Weights of a small mixture-of-experts language model, trained from scratch on English Wikipedia: 12 layers, vocabulary 1279.
Below are experts of layer 4 (counted from 0) of a mixture-of-experts language model. Rows are named router (the router's row for the expert), gate (a neuron's input weights, with its number), up (a neuron's input weights, with its number), down (a neuron's output weights, with its number) and show model dimensions 0-159. Each number is 500 + 40 x the weight over its row's rms, rounded and kept within 0 to 999. Numbers have three digits each.
After each expert's rows: a language model's description of what the expert responds to. This comes from a sample of Wikipedia text that the model never trained on.

# expert 36
router:441426449527367436478471474466436510491516397507475456490460493504507464561551490468479496420420434446525504492489553508519439498516419487529533504468514509430451541454455505525528504514490533519472525510527495528485465481511483468468513492580486465484530524469470495372498443531540522537499520540529491540489499480542530498549473504520545493497470536526513515475428459478504529487509455501436557525410543505496483519453477549477532566488441517534480485446431448563515497442449402
gate1:500387491577491462493543492543501492484460555507484541474572482448509423438499462495475523491461601481551451423498466504559572534460515489470603527491491502461472514487490595541512480531433458469559559488422444439537515537482490439496530465528560508485463489573430476472453494478529460461471426512519515473479476532582525579525525510536608528476501482550520515452523473520475468499457557457488514519508443487530528465535532514533547477472459489476461510460496467503492511449492522
up1:466439538478470493435534573581509421476473506488544487484505462434523478528461544453463556517501513461565438496436445600580520439551454547496543494480476501476455533500532493537499492496464435559587501504527518535508541464488514515511479421507519491457472552497458485565440504566538613553494536509539473447526492431516525490474497499555526518463487579531528505487535606496515526494498465486570483440497459483504471490520456547562492520558450491463439525455511467526555499500486461
down1:518436498533491541542547415436433539494488615440509462522497456545493566500529507512512476486513406441489574482470515493531532567526534535492504549504483522476536474455498476497455543439463520476479460454515545476399511478540488469520524541546560472434473472497546460442511479449520543472493437491495537529453483525515570537460527495535446491505499490536506482564531491552516511482468508476466570528527547469536435421560458478444498493518576451593482569507572551496431491492472493
It responds to: Word-final consonants

# expert 22
router:448501509521510443580502576494495493450514510445469454593501524523489487507472555509513514508475510496577522528533490507477479511420545504498499528501488449465505528505469536587525502511460487493427520461437479538563530537502421448476467548561546506461468408457521461547491484512456529530405513454535457532470528405463371482506544486472581510501474500546514448423525501501560501585497470443477420475461494464523509485531540464478493503510485498509564509486427453525513443540494448
gate1:509492565515526488458482533429481516521482450519446509457492527514581484521550470629493467545533556495494475423513542464515522501541479537443484564484527407434518478550437502561430461424497461474532527528511520629499560501488486456458463460453478545511502460507456446498522564546516592481472478479481494474517549541536450486464520474436502465530537447522458518427450438493464471483547560476530497516483498426493545448519531500507511484498466574533495530531466445479487490537454521
up1:530462475527468524428492517537448588519553437537489521496484470490502543397497537494539549470543512543541442529454556463503443458503510470466493542538462549491482462460552435479587471390561489518499477508490465455523486555438551548474524500517466434546498511499412480482526494516459470538488484572611554461506488551507455485497532483549500513447487517395499451559524485512535487455450491532554506542533482455476538527468499586497462534495489485540478456466513505552511493418494447
down1:533422461418476423514460565564418516517431463533460488510469437467540526468564423451475488530543456430580495477486495477455507517487540478604520517505510410496476494444526512451490516473470476521522523461472522493453511478491526447502463533473521478516542475516483516510527492505401463494511544514488464451465467546444519526511541465515537546431544449482468501495481496469541453470429413504502450475506421517576542540527467478449470445563499527490431536453458513541497509588515525
It responds to: Inner syllables of words

# expert 39
router:527463502485415495536450566501530564418474488468474516536528508394465513574493512456467428484472578442546510539522462480503433533479499468499471496518521476528501481511483529582441502519484493449432495524543489526510459520540446462522503534426471460487476591476538449467504492543482578522443573467452448481515549443458414495490478504485479472525478445461476446445517470496502454529463429479487451541504470466537549478578443509509498512450501492542464553518446457443574437533528495
gate1:429544569567493501552509523518497542518437449493522577450482546470445541543496523552477500549490525471577509487460368539502452511455490540421522502504530529471493498496476474548499456537519516548543456543491507497506433447469474473463520521478450434523446539425535494535486527541473534516546514441559495504508502453464487477510473485554474433451529434501494488517553410518610528489509454482508452421526487476493543448478551532529568574515486491535452545464449502481441496542450523
up1:499486505481517556520482526502493479536492511478474473509476489524486466504459458516495513557436467542514527501466543459474617492512519536506538531501507497578468480463476508395573489535516432538511499520489477510474531527538467430513452470524469548477570501528416524449484470522541429495593447478550512549445500541499525521547531562493590479481533502525482470542510554459509578516450517448541527541571562638473400525485447506494550503549498557498495530467492539500445429540518535
down1:563507448512550455473554423453516483500490457494494447502550518451573478481544492492435471488458520396539581480441497487561446517460557527537446515490460553545527501420465448489565471455481455477527539495460532496425525503511569539520529484502475535520482503550505475495515497564562499476486513526484516512506516552435455537461421523471470556446450491438478498478565546503465512474507540423511493520446495449478465595509446509446468417482500477541517473458478503578493494583520443
It responds to: Latinate prefixes and stems

# expert 8
router:430496475474471451505374500516470515470470529468499464533471589459522446550544504510434475477499549450554537467466563519550482449477468452473545542498469475527492497482499501482550533525526494490479483499455448490517446474443504527580538541519505488482502501496435497465579457487466538474428577509507508529491525522510551466589540511418555536520482545432555466517385506539496520484477511498501459517500516458434493533484571461493536570527414530435472452524473510600512554473506463
gate1:484510499482459437570504437542499523468472511537426467514523512473497563548479562451502495458511451509507514451443501517433488553503476488588463452494444530569499492541484548554482472493500531541505425520510457556519470506546500399554488486528510476473512524472482430536518453503470527525570487486474456548449495500424512489469435548536450469486519486413541480482481557532425545515501495472506522573561505517485559460505523397507449552473522428496545519523456430503483526456593422
up1:418488509511526491452487528511550550476516451508485488535515481488410516498482504519542509537510531511600473533464444564466535492487558504406539520505520511509595504514460536528439496445501536483489389434523480584501522512482510476533568503604506490444488491486565574524467544478449541511504522490490453458495484475527449535505447522416469460492475520458487431542467512490453529417441508523580502490580484480532510489466448535464555509497452522483569487543433485468476471427468464
down1:467521511580471497469482502596486497435503553499523497519485508448435506521498509534436513462469490507506419491500518526530473479496551448446573502505619549513534577487512496494473502551480526513498548541523454569486504551540457488516493491521504507473502582532496455473484535549483589509553455504540480489443476437552557493497538440552414569561441550496448484527450536546514560484549507520548534565527498477458519521448569475514492473507608439516537507502420465520491538468547466
It responds to: Mid-word consonants and hyphens

# expert 14
router:513504481456552462474511513506407515476482520563511466527546573513557471461511508542507510492459493472437472490546591490519479496457433476485602538472542461482481480515562528553510520478496520523551523569518444507546531503489456570567468528551466508469521503458441611556574507500537524528470452513469509534461558493503538478470491568461511463440492524492579537508498513443443432498500500497439501495442514419483507480459476415578527460534446579521482429478547524487488473511477568
gate1:500553494497493481487484575508502488441529543502479458544479474522545552507492614455436523549529461439458523494505556538541557482404523535494512508465446557558512541506450484480565562510497419553449482490455504517433485490456511533518572497428524507458495471591492532501450515563554524443463454496527447525490460466560585469513490479468509440534496424505492509510517586496522482480481478568529529556439569539476568496539468517476520564500508539503509502467537427493489556525469559
up1:472510510454541549492506497517544501492535499561518590545426488466522513456526443549512432458462531491518505516537453555510560567527523453495508616488494511506491481513460431481494463503469453564509509564467500502464572451455522515533533507518489499501525461459531455538543512463463492493583467521450440484546533494593462468517447554426480455457512501455513458536481481479487540492460489475513538541577495597503484494502563512493571475410470426428446487474450425493481481423466517
down1:440467477556588481437534533568552491493532510516568514457509528484493451481552555439525474489475500468503442498538487477411507461490490511507518471465505525441492461510529500551487464418443448522489507598468453494536480448497481455466570472503533475419529473484559437488568443491504520494507543535535439521492569431532464471548530479487532467532461514500564539543492447470479550513499493525519608566529487447492483465425497521452526457494488605471521527507435502479447523446552450
It responds to: Parentheses and mid-word pieces

# expert 23
router:465466441433468443460428507465481555446478480469450482478487464517594511520506545546504527479538526487567504564517484490508385468505490417556469591491525477556498446477554501488505458551464468512481478507512443529510495506493509484413492448504491449452458504447500527541554522510493486547465507447489411522527526538445480477550516475515475437475494513455484481496488434516456457525464441453510588554485561451486517562594519512564488455493484526447483487422518455462560506522433466
gate1:519522473518545467475521479464464495506523495469447554538541482586512484554497532535457470515452488528475562443499442541430511505521497458489478458487482556493463523506396504549551453527462464528490547443612532480530468571488445449453606442518471489522519481525513545601499470506414526427497495496457489525530559462511526506515523499543493534543548467525480562498474443509418515514434573509520479480442534488495469518511463442483501466519399504463531436536490466548509525581527483
up1:502549501499420490462470505478468532527460515476513489535536556496478470447512461586499593469582481530558592485515574537496501567521537461515538493534460396533587475435474564511496550504513607453493500521512485447572527528536507535495568539489485429494497490503466493475446505490482490505527510466552503437458422484537563527498481488525528441514504537394479490469556423490460505486538497412545484492518480481500477447448517529508496442535482514502461497504536448536549583482516518
down1:480478459477475555485453458542500528514466553447472419511508549480496451505474471554536505470466494423522494520490501451459421546475511514527563539495449486484509514485495539427519440511506505457426438544450533478558490516519518475484530518456480531479498558487515484569463487511612550544529475431462436407501465513408536594486491473538537534469473549456533527524522524492465516474492468445557507420551583500500445500554465524529495513525524522433476536568521430534511476476595474
It responds to: Word-initial stem pieces

# expert 32
router:423458472470490481547461509484476499446484470530448444591461523504491523538509517493474526449551422465578479600472597506473526511421535530461565518525523515565475536451426457503523544517490529506469539471564467474549456531481521478494474540517510451506558483461442518482452532525451541595523485406496447510454528526447519472506521515458532447443514495497585502446471509529558490545481536517474504541472478554505469498414465443468459515490517461477501535430459466555550467500513560
gate1:504582522486518477468503403491535533496504515514524461468486500459509458529484497429531438438528483518503433550486500463562532507416463551476579523467458541489481523483523536432472476493492509553457446506541516440412521471508506416498507493476466491483526563531576513512452495567533493487464531452446479490530479453429526426508478501443475463489482512510523546513488572513563526513455538461510568443515449492509534433488467507486559456460474500404461467525583582421495582484472474
up1:523458433558465459502473523512529480576525506524478511584544549518383406489493530446503545462481510464410557539553468536475438544567485500548465474483583503431499538491519476490483524548515403572520503484493495510492498558429521598461517503520496491451429549543457526429506524526538427472418526516528474462551497542535477501501503461517534473562485546525487512473488469502442441496477565469491491490467513452568477465466445486487441471495570519484496492518488540467538523511534517
down1:499511510462568441549541451515510489471482476407499457549499599507457481462568502536466489525531424487495504451487522466484531502570488473554543480550575511573436432423557504517499533467515467495551553489474535532527458472540536551487486521524550440443491468480482527508565512413484524507487461579484508493473492466521543429643563522434543499520551462569542537558496481514525486468540528490558443478546496565502517493476516508501485484492445465569507516510455523517485527448515474
It responds to: Vowels and line ends